Below are experts of layer 3 (counted from 0) of a mixture-of-experts language model. Rows are named router (the router's row for the expert), up (a neuron's input weights, with its number) and show model dimensions 56-111. Each number is 500 + 40 x the weight over its row's rms, rounded and kept within 0 to 999. Numbers have three digits each.
After each expert's rows: "gets" lists some tokens that make up at least twice as much of what it gets as of all text. This comes from a sample of Wikipedia text that the model never trained on. Tokens count by the router's weight.

# expert 3
router:549564507521506570556545516466456526550478489469529471459425464489481496494465573549523462512505541460458461506530568559547481510470430504498506553463479540535517496532
up0:502523515509463613599516495534454494527570517516536438468424520490533487457521463601520518485501443487463481501544504481531512526458473500445511494524587464472490546525
up1:464511553449507505518589516446465493451518551466571444539445506558547472465546474523547484406527478441512546519517496481530473486415558531558415492499463447563575486500
up2:502517509517472454499494499429466481482529452518472507462444407494537464472501464473583438562472527449464494577528490500482556520494449489589481429513564460559541571421
up3:420527460477543558487499476470513481502535552515483430445420529407491540549481503527488453450494514425540464532504492572524531467461538543564490472475503494486538424552
up4:502492509527501496502478481583502504529550505512477513505433463485573493425521514545524494545497550512441547562539550490514420568477474520520530469552536535550536484452
up5:565602516558461481537518554509454469542499415482538526450455457507492505453469499552556423516590583555475460518516494540464449515505537478490460434530480458494452486553
up6:498515523528537513537519568483491546494564474427543501511455457465465510518491520541561445459528502407480415495457545587496512479464470482461456490448465497486556433511
up7:499473492477529511524507517494449520499393559464451413554481481569497394514521608502477524510478523519490510540482533475475565522508515393507539514522508482493471552434
up8:473559580480517560542537417505503501498477495542465564541468496460531546531480519546574532493501538560487505461570522512493438527461436560442515509465462562470509484492
gets: " |", ":", ")", " Act", "N", " design"

# expert 91
router:538561571547519574505488518442452531518484480460552467481423447496463446453478500555502459509563471464462467535546539515537436517504507497474505494467503517539568479513
up0:507444538548582519469576497488487472494489490488476590468538498526517458475523521474490522530471498499539545460551545480501514545513464498558498485499467563528508475499
up1:509561500511504535506485554501517477522516537492505402520482454494415513540457472532540400526512568521433520528464471496425493457540495411515461520505464523503541451461
up2:521482507504468543517493501487518526538513473472478568480492531356537496522615567477494492525532467504440472502515475549494480458519494483530438503389508584512456463509
up3:512455540562557449451565516523489561474397448465501563483513413509498456567480500523498501526516583506460483505488584593491526501483490528512532532513423494468512478462
up4:588482568476483517507483430419478497497529397523551603524499516473496449516452494501500441441458517541444458492519473485519484498490485408446493559497557513503514506460
up5:464488486518516540445553530465443487505490498510537524539505530452534532485459572576553493545468508471421406549544448542442499515446533525547477480519507453478574486541
up6:557529600496519473528456531484501513482515417518459504507488384499479482550556485574524502506495527494499473533509492514471464499490522483482457463584529485502602517524
up7:476571516542512487465481542509511497554497505511474504546465563484516498499557508455559471537574503491483411502500586594526399474524529485529513438500477562431501509563
up8:574542544500465460542476478571508494531475492522442473447526502525395472498426538515475446507493567423446479560536510487506551573468479493515493466488497570504471553432
gets: " In", " part", "In", " his", " main", "4"

# expert 23
router:568543539517531584521552529516447521559508478442516495512443484460441456486518518554537460445539500412464410508515517521557497540481477446466475440449478521554542514566
up0:497427518477471496460485515458469491484486495523510488567416518541493509489543576544505551538480468560494516513509555485556508500508489440489405477479502451481510489523
up1:544434477532507574452548519559428560534456502452491546560553404516445488479486531546494486561481488520596407543552550451531508498544444548483518458476472490434491512524
up2:463447463503513537479486527434586473504436440454481499506570564458508432491521517505509463460496489518480479492543404504533540437518572518509483497491450494466475532460
up3:466561538536566530546535500469468432587497529520514448489497508494499495566510496434459494502508529458526435497518528588411534516457449532505564474432572459554449565466
up4:504495545496487523496569523507500520491471454476512457495511499454465519470532525546565481444491546462513489513486550504478494488504514465584514538501508488544471479550
up5:465526492501451467471508532552511464542486535493589428551499486532479522530497553526473462530528500455516571529495563468444431605522409534485509457492576484483526457522
up6:496458401452557477545486493550438551532488465492477502438450522464479463550485499482564463597497526465529530489503531556417483492532561504485509530505444442515436529462
up7:536429546548557576530461577454460489543541514401484483432505489519449446472549492458472514505544511516492538520530499509465401430538542514498454523499381569549478550464
up8:452523455540536541495495517449466482504466521542496496495547518519519546468434505488569490524476539506586466507570526476556518490535484551421565489486545482550430583481
gets: "ing", " of", "ed", "ate", "ated", "ating"

# expert 94
router:517524508554492537550523521400444532503483468432556476472474436503468486470470561495541455474556529466523416486501545553524494497477467491544503449476443504504530483515
up0:493475591585490502567590479409496460479509488488528460501527480524388562517529489495536540495482446546500511469523458451514509476574512619559515470470516489471465491477
up1:475562522553537496501541478515465510458565534484492441511516448473517442526467455500550479438538543540471545492544603523479540484518553535515484496486460576606515550487
up2:499474481516537521449508474503493504464527534542455470486554489472522478498524524511480480472501530508493473452593494484551512480481470481423503564506502518634445462492
up3:573554539543519454440532493454468540506588530483559510495507450526502515409534470472582435457560492510466500466581494466578425475502522518576437418505522452489530426492
up4:503492407526611554488517466496448519532534513475533481480541471497473510635452476472494462507531514448535441483507517541476541461418491473515490465481408549572454481472
up5:477502532509500503531516468476520525509459570470484469544494483551407474583450489515492433474439454522538520519502537478551517531492428552511449504476524443428484543548
up6:430572485505492511559486495486561554530443405478467493548480556478457460499548520489483472467451623458471447479505476492509517503367535520504461479518460469462546447563
up7:539497541557579488533572485491508557519443476491527506510498473465455487543476550497544436549526434482484470516515593487488474507377523508444514451459499487481522473475
up8:542475515523504453475533577444393565504502459446562533428550396525510523490461520487546519470529528509387420460476509558562465478517492460525430464525555442549524505447
gets: "|", " |", "-", "The", "=", " on"

# expert 86
router:534498514472488531560551570480460543522457461421547480533431469469440511437509550519562436486521505480450467559514529604549511546482467469519480501490487524512536429557
up0:472524487546461529514557504530492521463496530515560493417433507511491486552482465570523490507476482423518502547480486586544513549478445517448498543474520560523464571559
up1:540525517526546501553460515500432502521447554465521480505525439504537515483467516442455483477478486471462412516498576564490509465512428494575554524500485502496453554490
up2:532503472472563510529532472488450507545430494454515436552478435455523461495484518442487511512483491494542485512499549492570501532475471529466510522505516491511457541459
up3:507447483490508539516478562558551495527485478503418456516497499504520439402567488510504529515438517463571507464512503440488525475504499537575462522517498611488468527536
up4:526504515467470479548501490541468577546491515498493426529482491497535502510471486477576525561477510500550511536465480531458488506445490461554515500518461544588491553513
up5:501473525501520503521499532509536458512496567437588510508484512515478510494555552465517450486501513498510525467460424446501500515501532499493533434416501493501603583493
up6:513454464471448493490480479496440458506465445505500477473522508470412444515519506495500509569490466418454513440505564510471529507471496499435550487468542541533460482532
up7:519483502479547526413477496513461507497466536420529511522440483450457469498484569572443476519469478485508502473513462489526421411528495540475441460496493478470458547506
up8:512469501455521475411496509473455502499485565404518494476410504512523429547456499587475536548499475443376472479506482505588431478519537460603432478511474489475514560521
gets: "8", "5", "7", "0", "6", "4"

# expert 10
router:535495506523513543531540541474479545536461479427539479539454457449428542496490543560549469482476499474447475510574531565523505496524495444496439491448424567516525489556
up0:507440520477534553542484470531480489488549496448508489561442549466472507501459490578543549532506520521492407501477546530593414452512593528532448487502421520499450477468
up1:532439502466508518465493545488485444505387445489537575520567432472464516431483509542557522483566489468437469491589499530570428538507493530494413466487619426460520485559
up2:508498551519571487492482516513509494463496512551505480543445491475525455502465526500516533480508515469510495508480483445544462516529553519491511433403407528568496482506
up3:516536544578504495529487518462491509530433573455487503469525460441501449492471510467500536571465513481435504513500514480517526419549510531543581523540458534534494469517
up4:508546540467547478540492512525526503523502470473470406467526550434435471496378566561540494507473492483516488463519493565515501504497465559492534445445568433507526461527
up5:560507548575521500536523493486418503533495508478525538490551480507511462434437476484573458521488524481495435485451524593583466472510535535487457450483485470487459504529
up6:487500526530481544469480535493508509495522433506480478466456484578549457512423480519502537559501487432502522526505479498434557490484553455525465491519553485494606510414
up7:500508534441506556454536480455532556493521402523504561525548488512444487502581449482582540519470541482514492484505461510504432448488479514522515465552456501489473489415
up8:463464482449611560467577506494436522459456499512499493538445374523469527490503485536467504537507561495509486531504523450493524492512586454464411553471446469511499496508
gets: "er", "i", "u", " other", " United", "\""

# expert 29
router:504458552555514544497545502405451557526447476475523472510481418503480457494478508501548463524557543510492449510517495558508471490470456467464510526478460525559549491546
up0:559492493538517519483539508470485449486503508490498458474480510574482480473449517487532479434524547389504547557551512564497516510503480477531580508487497444466538555465
up1:476450471565475497486536555500504466505534508470467497519495435485510460591536489479457521508519481522417487528488501446477522529420471518503504517549522475502494538455
up2:528491583435572553550565459527490550468488521467544511425476480494532553478562444500487554474492505540433441567473467480468499483454466422503524501487469545447503486489
up3:454521482538481522475513535527460529434527456484542492564463465530508459509535485519530420480505475519546594540440530443475499529423557510551554529567456534515545523454
up4:487502494494470478464491542469417586483575476524568528492500479534527448510474501566484513499442493496505511563502480442495495484504496541514485548435561482500483526450
up5:505497497488498508471509516576495585518467500499456464461520462475425572415512588604522533490475442486482511489497475480529524551547619512497484497461487564493504401466
up6:489481488537485534491513553462482474474476460487556520495489452500442527357448475471459493494491522510447517513596526493536505508489479513468483455469509459600456502475
up7:536461440455545448536474503489444505507493469495523515489542538444450504475529492571524544526526537511517443481540463527482467438473454486455566422510591518514558516468
up8:551475538500466481528432443525476516553467469449502477486531559521419456536493550486524564528537499488519441454503486517469427555453513535527517540472528435474558548492
gets: "-", " \"", "–", "″", "'", "le"

# expert 76
router:484564512552552551552553521452517537485502439429519481525443419452479497525448474532496454471519492451495530571568515518499515508437526498540486500496499502500514468486
up0:487511517487571475449515520483515507534517490473451506480508492501532514385472532505470580452528512538527500454457549481480498459519479509554450485431491556565502455488
up1:487535480544522483525472514482486446521558521527533448543503453535415500519561495461524471551500485508504504457540510495496450490479384541566399455461535526539462556466
up2:542490500547512519530537525476415466534408518433519534491436478504486455429402519512527480461523586459477486500481495522521496497527500447502467477452475538518499580531
up3:506522523454533539459506464468488563477530471513518534568529495506413494490442462504563546391487487428518500531470495471546475564525498526468525425484518534475397490486
up4:486484503536534485469482457504520499451511519467471418598452446515422461493536458465538480453500479530484529612491490464481558495476513512470527465505561489480487538445
up5:534533535483557460511486511459499510493467434512496536459473422528537526475519521488531440532507454496494450493463459491579443509525452485476526520529562468523485524515
up6:478479457546474504537543451531443480486549495508484412496506448489508518533531537490533518499505503484542511579600583543436490555429534546519564539528543504529561584527
up7:490488480481507463513515507467506499516522514487501573478403507531523503513495473468483506385590471386508499524542474562557515502559419516527462399478541540445538413602
up8:517506514506487493493527511472530464469512546482460520523510479425509516520498557466501450470482567554497493535490572488492507526550468389443490489494485526557463434474
gets: " ", " at", " L", " on", " Win", " l"

# expert 0
router:539467517508510496551497548463470584521484485420502470529516478447431510442420510502579452455504495442528459495584571525523506515476496497468485439483421577507520466564
up0:454464538590455528518537512465524485508565466479479480480536505537525526570521445466483454460541521510496555463539531520485455508411464519479485488456564501387483463560
up1:511484516493537499509458493553466550489507475520476467520487503482475391455493519537511462502481509569557507490482454481550466501522497469570501545469523489536522444519
up2:529515492457566464516503485477528508505506576493516514471481497507569513493485532466439498495465504493533461467494495505462475475504471507493431513559530473638523461576
up3:516514559484485558475523468497528514539548508481488532475484484426521482523471524493513520458611509460447483564497530540565396542484486449456448529550516555464460534533
up4:491490448526479508573519555404462542533541579449551464514452427553491470504435495519589574462516485455497499550457415503608482495471533498552441439530444509434550463490
up5:473493500503532501449510459477529530482587477494534484479471503458510486492584560570502438443482528463507459501531514543536555577540511434509456468476519415508511522555
up6:530486494515553566463471504526471553497522493503518499409510538466523503439455486548513528431510515479446514508475509539531491526481483511478447466460449443494531438536
up7:505530520509482557517502554468421479459518524561524528434487535421531550446446488470476460409472542514486458480590485448518477579416486537590527466525436510614611472471
up8:550564500484526577518441419509459524444550548524551450508448460553528468475443510601482500486524555403471512570451550517509520510525516514422560505495474492439513481569
gets: " to", " and", "en", " for", " from", "n"

# expert 63
router:531494540548500513503510524448418537513458434453577530457458410485451456451476527534548469572509549430456430524505546499576488527491469510518475467445493502522528467529
up0:483470549540467482559509488390511466544543452492559506449476455502391543490474513476495447489499517530525545508509581508438477446523523509505507477471451485482486500575
up1:503479529507505603519473503470511444528461556453519571575541459467433435489474527488499501543517500452552428480499466507516471532464495502444507480489447468481526590492
up2:450479595539535464554538522444507578491506504483507505463498458530418442483510484521559437444502525447497515541520533558569492533531447509547454532441468517513494510492
up3:497501528533526535461496525493553498502488582526525555529491444505420506538506482514502472463509497526532464475484500503569577470483511472457521512453501483417529532545
up4:570516428491569583490550535508510573579542510462572403455488449448481515500434585515491488550537560481508473494488424515466489491534481455529602547457439480440433484515
up5:495483606572591483465529512563499585530482511520445511521542476483576558435480508566600514496473447504484472532489417515484528467499512460497554511498500536502586463541
up6:548439537499617585447490574460558581492477529490457529502550494454530514548492460533524439510471562479472518509440428518577521474505512566485515468509466477518467516486
up7:460490460454540547461500477537520480474486580517479536498465582545520554505508510478449497472530597444525535467466520483602510535472488529390490485477461579461432489531
up8:515467542476513473471587497436465517471529572463500433454458437506443516480476498514576493517497578439525452472456477503551488469499550470477428479517446500509447491479
gets: ",", "\n", " which", " that", " where", ";"

# expert 37
router:568524538520555534498525478450462539544460446459520444511431448474465483445484556560559444522564527475488451547537575519540448516489523496433486448460476545537539454491
up0:541609464489474515535465476461427482460456493483508478540483499528508501533534471447554479569538464516485494529483601525537468566488533520480527448446424406529571467474
up1:504578471538540484521573544523493505515493535531496505556469466490537485455429473463575488507473528492454528506525470493479449524419464489521497503550472476511611479510
up2:529476482467481514582479511486476474508509555500491515481557522452523543525484468496588466475567511511466522480580500482527486497502483540498503487498476519607456484482
up3:516485443568578483467457473489484513549558497459579516484491561492562501579517583466468559543502546491476520519537531524591476517413471571557551526461458471518443477464
up4:490476476410533516524489445469529513469554489505531463459501536434551483493576483529506477461499514514502484539467514586564548505469500419436431458473478515505580566507
up5:579525565554442516484485482479558483546425537512483506547514463531445460494561413462493428564500553492490487557541441516494523487454533567456581526422523486475470501531
up6:495523598487499540461523538507482510513488504457508546427523482424462470494462494544571447509523528454514488521556498544536517514427452490518491497479504534557514528500
up7:550529585406438512542502625477540539555457538485505515520490449516468524440529471496522529542531519523481489443516481516501415496512529517470459483463506445484521473473
up8:473436480527502507484562510459466471470487563495551504509498517494592502429404565515545535480453470483460506565500535538544517493490499497555534509531496466510572461488
gets: "s", "ers", "es", "ations", "ions", "ings"

# expert 42
router:504510551531540535458509455455466542556469515456499508500471469459471434488425564521540466512540512421474456491500491566567481513508514526445432543463473488513527495561
up0:549600514475426501506485520484495519502514395426479466505424531501463458464558473505518542457532492488515490447484584546548412517491497547455458466475516532475578486479
up1:564528459455533491472463499477523471552539477510538455448422459556531498486451510500469514567535435447556538531462463412467545463519482483472547503463504522480486458484
up2:467506598544519510492526503466475527505576512524469508477487469453528464437474529493476482518474526492558504535515502431472544468503468533500492507423534545584512407454
up3:520537487504456581534485528465475442459534483479499370516481527486508496531479529413583474490558539435534506531525563499519424546509494509440528449460504485471528571513
up4:483450493519478554497504551505474555528494515474519551547527485554547573492472502485488482483525517457509514521515479503476491454537522524463523536491515479513528449439
up5:568510488473450560538519495438504472459499564508517483551428486491546508515500518441501456527567478444554481533495529516575527555512388532521504429516509516544489485465
up6:549421496571477531454477460556512536466497521507500529418567472503535573504494481546515525466551505423452398440483482565570487634435508487507464500503537514513472494436
up7:455545547556480430547486471546528503497542502458462470539439470481478461434434480586498478530455486492518523528529500421468553547503567531482566491494542447521562461563
up8:519477438581547503507528502520494488578457549487480529429541516469444437504557477525524525476459460489435452562540509527533550488533519539540488529523425521512454594462
gets: "-", "k", "s", "en", "h", "ers"

# expert 82
router:532530540527526489577547579458412500500470489459516525521438463479416446535453525496576471464552590437509432542521547489550426532464470479507480500484456532516513465524
up0:444487521532591478407522491518504492548512537495490494538466478535512496512554507511505531506416481481515451604533495449471489513489481493585504535518506530506538542477
up1:470502451507545473504475447508425488492517488489516395549536513419540454519538554516506518605564505408496512435516472477492425564410516509471475452542498470498620514581
up2:478503549507591508554459536542549470505508528509521468502497460538516509472548489543518507483564529565507461477507543457443458588493494525559485498517505569544540534543
up3:524505484534477541515572466517430514494532519494495440505556482440542506552524526517530493520567516457461530534539476572460469482372551499424478467517452501491489476493
up4:549479521580507494515534541521510502541471456479539425406515403526462600500513472483523485439558495526486523519539461431523490433544495426467483534472529558482520501477
up5:533542483507497580525512499533495609514528507522480524473505505501572466538413489521452523507545477451489513540500520555472581496431505524489524488488534474534592528517
up6:527510520548569506567510482490571448506504496515482433551516494429511444544473498518468508496448530589543570570561501517514456466465508498508407511523504570504546546471
up7:472509469481578472467484492525530587498496569467493531532515543491420483441475481520532550495540524494581517488502485485484493561477500523564485437415444509489490588455
up8:549469579467578575556522492526508534528508442483490558536542516530452497532486530482442476481563519460497430508504525549571461506478426412504430575463456519403512466476
gets: " he", " He", " his", " had", " it", " have"

# expert 80
router:517518495537489543510541508423441638518436505475532522462486466490473450508482584505534491517497519500461405503572542546475515531451510460498499490474519520583489490516
up0:514468491476535479490473548631488531597488472489569488445508522439469567526526552459495530539541499579584492527491483482490474471469553481522498445443479525456520523469
up1:479458481554490549510518476497524469506471470496535544567476501425567524457433537543484483485500566463530528493492510534567501518558480563481457477496477585534571433535
up2:509561483440479528592482483514525411535494406505508523479543528452447451525491517503507525545491575542482482472545496483486423485479488533524471480466514459400538524501
up3:547569509513548515498496534497487479502466481495587563455437497492500543465460466567464491498555521500450439444564485544548466508489486545530493539549519502554558494455
up4:506477493534582454511544531527474522503481441464411529462469553510487566563533505502489524392539491506542453483509531534507464412425555546501508463452519509565446449523
up5:459517533585541555464592522516519434535487521479521458528535467512460518501456519537467544508480563460467453535496469467465519434587552490491499447533447503489556554491
up6:501543514526526479541508489514486473536508501492398555514427497475513561500503441461534508562537468523572445537494585572503475493459520383541456485507472529462490485542
up7:547518496428502457510522464432542504506508533509499508475475502516424474474466498430518506516491511471487422478580501541519456550446466516556537518509516519530512539497
up8:523584524491492538494505468470490514521440480479494564488476494455469486526502538525453469539473550501429542605540524471491530465472522541484548551451493488556529487439
gets: "-", ":", "|", " as", " -", "="

# expert 88
router:554507566508546541510565498504480515530479480450496505516457452400454480472465592488516493463555554496482463553578543535537470565480475442440507468446452544555503465520
up0:450545436507504532576506523463468522506413504508508455465481501472500529519478457462507521468500506540457434479537450546523476578403548501487486584462526530476493500490
up1:550513520465553580476542527458508502502479536507447508452507437548522494542551510543442553540527467421441542526537477434532530481512535498528477456496483429462457555473
up2:565453514530458491513501523512487519507503488385476522507462514473405451523474570482509469518454557509487481443465586576474557529464419540488477504445483418505485453548
up3:450467525520547443498514520499418569585494463497476569521459472500483464572498447573517461546509546463504492578504540499478490464538460480446419443428422556619557558490
up4:509461514578493439476507550432497509499512451446540432512463478590470488558574515547579501450562579466557496495494491475484583424520514463492517495503571464468531512510
up5:490511569540494557497480489534538570488525440485510506484516512475443503500456454477494404573462559432463487478488526454437530508486492568498509489459497503505516486507
up6:513568512450496496503560558513474537439457434494450528425462452566481457467462545478547471516446558479485501490531473484492482521515574476541519514505479541496568424445
up7:522477529579520481502577562449507519516509444488548499510506459560553445523460542484538477433477568515460484495398515544520514480468430466509502556521542518394469465470
up8:578455500469427481496540512477448526557603415499519530443450448516436463495491489615499515472526542505569472513531473431472556529495592505524509524436431539449556426476
gets: "os", "ation", " time", "ance", " more", " first"

# expert 93
router:516509561553509492529592540467447553491450484479538496467488477480456462500481530564572517505529575481489432506568553519593449535484489481490464492460467506521473485522
up0:588482527453603594490553481554481482525481533478517499546501517462533515487518522454509405483521522519541500533454565522453509573468562490529481503463470514514497507549
up1:492476526494536524517549482454506483501545467475503555492518434519431510526485469504477407509460511462502498501487555500606558486472477551461430453493484423475472544520
up2:629464523604589569496579510516489510487408478499503583459520487517483525480480498463487496547473475548415491521527511493460458507482477459398490522478518475494484552562
up3:416537479475580466523499534565475568519473520464453452512488520458440465452413531545532449485501546471467448532532461472492537466432512409522523567491556528507439536509
up4:474473496546515463533458551511468436540400547500492488475513476455527518503541507504476481519538514499485557451565448482565441527499516569552501506535548503493476471473
up5:520485488443520512499518588462470600464507546503560480446545500503532520485519587505515494456469493478457567513415499447471472463473448432444541524511466565491548515434
up6:487563509507463498515477514479454481486506415485517421529528489525537441553515498497547508586566533455448522466446532509452501445435495525370497468475548451421548494515
up7:468506567530455517596501559472528516551477554498506550534493507468446424498447556516502475470464553554502454484523481545446555530497490444486444556525513556502479520542
up8:479566544488513522524415455542506505538522499454526338486485527432439474510556493453497463541480514532584509485461549543490536570474566561579467443454556546516495525465
gets: " that", ":", " as", " one", "|", " same"

# expert 31
router:535537497564514566509543531443473547531442453452574533494466409467486433464486550482545473527570593474447487505527558556484467497465488457508466499466504519518460474520
up0:490603519463451494466531535500513449455433462518533434421526497468548489477567482523518442427580508477529525489476451582497479455528496506500485485472517490449487501565
up1:487506489486544450508481480479442499511442526491548528529491514491464454452509523548499442482448524510519435541512423477534535592519471485533505433507558567549544474471
up2:501559510460445519507525517508399596462532504481523506492496461455486433503469544536517501518590494501472455516512464527472530480442484485462578507508566514515554500473
up3:533466453548525464549439487587505476530456450530445490546462561452500531474412465509511566495514554473486531542525557460499508519533567482480530551427508492551468494490
up4:538495467410554453531576486481470507500544473352522520459550436437511465538401607501522522518563558466519479509476541515488539527506488429452505537491493622551477497485
up5:454525532484471532467505484446514500486437484474575508496483452487499420547544480526524475488489489551493478493460510480493500531507488526430441537516502484476455536490
up6:456456599469466483526569428449508479573521479515473488452427496443571430481564462472542470576499571506448547469541503462530500511477539523524495451528559482525526455506
up7:493460508499468583495460443489567482502514464475461526550458454463428466467505475518489504490516517486554546514504522478475524439525584465503482506515476573519496498581
up8:510510498408486505589472501525474530516495508528511583583539493438537521484535523507495510524503441506476515471556516499501467535437571483503570503503492449544525557513
gets: " |", " with", ";", ".", " by", " F"

# expert 16
router:556507520501550496530526474473454554519441486449523459472429467421443465497469584565578497491562526490495419553496558571499486488470433491488441508466492583535496464546
up0:550457481522454522495506518474451514473473558464571368485474460559478518473540593552520465437487518475425497466544575515560521511433471523518478486539529479510500556515
up1:547574491496425518460496495490477516469546505533551503508480500483538486471471543466555469527476426448470538465481499522565465472541514459485505536503483534481499457590
up2:496473482521562493554573525444502547492484561499460567489431490479461447512485527512509504473540529544488531498476479537483446493491530440525481597516484543505515478456
up3:473485498531519448543491473478486487529553454456455526594542457464510402519479520498536524459544446463492496533473513471577505529540473502521447458430529538476528523534
up4:516500446559483457548552487447566552459512480519547494416472472518506491504560577558589506538434501443431497536537585556525550478472494500523547409504468508496480492530
up5:517530494508451502456522564498505473516433519508492478527539488553471524512487507516485460557513506499522523531536480528513516514494474544466535522414474570515563472535
up6:513452543473580488542491514501444553590539481432528551422473475468505479531499469543471531564495453476456419532531506486519501495527467489523501558516559544528447478518
up7:478541534455470509513498527474511440497483393480500509564482434528517505522483552545473487473550476528503490496461544501562423542499490454509491510544478480514502421450
up8:486563577492419538492509506604452505495464501523515476530471473472436509500489560516547498453530561415426492454483589498494492516526475500449447580489467516481500525617
gets: "es", "s", "x", "os", "on", "is"

# expert 7
router:496536533507527520549564545479421509554442491411514519535487482427483476535466564503494429462529532462471436543528520570528500524454480437467455523454476546528480500520
up0:475497551479478483548535465569518467556535550462543508541570512550429425521594494493508562523516466476492440498527505556527484496500510495583383496454501503513471526519
up1:489527524499476474510476535576480530443495468495471440561430478535445507411520500513470499474538530585553507451475474484434500429536456485490487532404547469536427503559
up2:488524520500548488474525539438450454547464518415518436474498499463497492516484475519440546498398480461466607470559560418503527434550466524545560479552473550629500431517
up3:478534465561495479453487515491512540488499438489519564536532528526440486523489548556459525546464483510559464453500504482531536477515468505517513511510575503500473523581
up4:480526525470558468482559494424459501492400429506453507444500507456533496562455545548479469517467547508467482520461485493448523510445529568505542529467480443521485554591
up5:515560502472458482538437556498501502501447512430477551540544525568491473581469523487491471561491468537487420479472452545531486498563481507474393516528535382566563484472
up6:556484504486521500510485502527486496512424562496499510409520474500520482404472476513486427445522545486467468472526478591556506572521482469542508566497511497517462469506
up7:521574448498484506417484494405576519573473429526441553484547473479467520505534493519457470608490557565461461467534488454517483561430465534503547471493529512548493533484
up8:451445524495505490522478445524473512522489456418503434522467529564477519454502506479468499527556501454568531511549549550508500477478443576484392449442532504452496508490
gets: "ia", "a", " City", " States", "o", " York"

# expert 81
router:587513537551549519553566558442447544502493474507492518477471442453515475524492517511543465505575551485501460559569533488532470553467485465481508504483462548560479503519
up0:439510533472451476526475505516490484519567428487471456536403505514478440493507522503528519517434531465496594472511514465454552500490505483579486537517494519523553468506
up1:390511532530542509468496474497511518526535521495487571480483527477528484532439463439520484478523501502462509469426515429632515531493504515514571496436498470479509451463
up2:467476482559499458496527556517467508557439519487563513489436471494475468490459526465537475527577484484513570558485463484461537355505498472526485511467474583532489482563
up3:519516520475529486485489458384480484477510506459504473537480425441497499503472471542477472511499446510520534495497432462558550514493543452368444491520467554549520507498
up4:502529511524490547523477456463407463489500510487521493473444515524524516493538507491470500534518464540527479453464598447550455551424461560416542475479506468561489447559
up5:484551559465506548523516495536495422598490544465511509436491559498511518533537529525455514519581476463380450522491568485524536524424465500460511472500484408512490623569
up6:412501560530543549524542567482492549500494487492560492461521450551445490451397496452576488510478567483447473493566513544489548533516524507559449458498497600458487470523
up7:533492533471507511524507548508502494510546523493482478509409486558452521528474483505503499517479540423483519506469465536541513506500529482508442590557472517424514460436
up8:570483518530461483490511450419447536500490523454576481549485431530391533476455457530518506505462523447490433554484466491584469539431506519475524537491515483465518491459
gets: " It", " he", " it", " He", "2", " she"

# expert 39
router:503517537536530520502551503464479539500461482461568481519452424525450440470472554520522460537507496496511485568537523554539500482531505461511472506491468550478503481536
up0:528504431570487593473545528465437531462490501552482577520531429468506527478522508498446484482539537433464451468499494555547505473490477449519376574516430569514420439523
up1:540542496492562487475558514536456580494432422424501554520512541493513507504419474497502495475482516457486551596485493530472455487504490456504428450490431572468518458503
up2:460563492531481513510499513512489487535463491504489486606465381494439471449521530537482427522515535506461469552509484481531501560506409439498441515463437528495501482442
up3:558557587525513501526506482508534489566491460376545490516487500526468540502437571466447487577501475404513477397495535498553494503509485467513494486433484466544522492506
up4:491517450453458557481514463439528528550486486512503510483559556484533458524481566555472528552470482538493472527476548475473513464494482468416501479421464450571548495466
up5:494543511525473547442569496452468488503469459426521572516536478489435447504561540455485424482495524496452546504553499546483404490502476477404435544513507511510524462450
up6:489557519493498573460475496509486508472469439520547544391482448496547410416516489456506492484521489488444461536516460483475476505496451514533451501508485540531557452491
up7:488497550546526460533547501470500488485487432474492552536500480448521459536430548473534522544494486437503501557461546540493470464515528497469487496507515529466497519513
up8:526565485446471497480512491485486592517521491480457508469436570543522498489568419571474475487501501492445469495587498493559399508536486485527459491484426538498495463466
gets: " |", "A", "B", "E", "P", "M"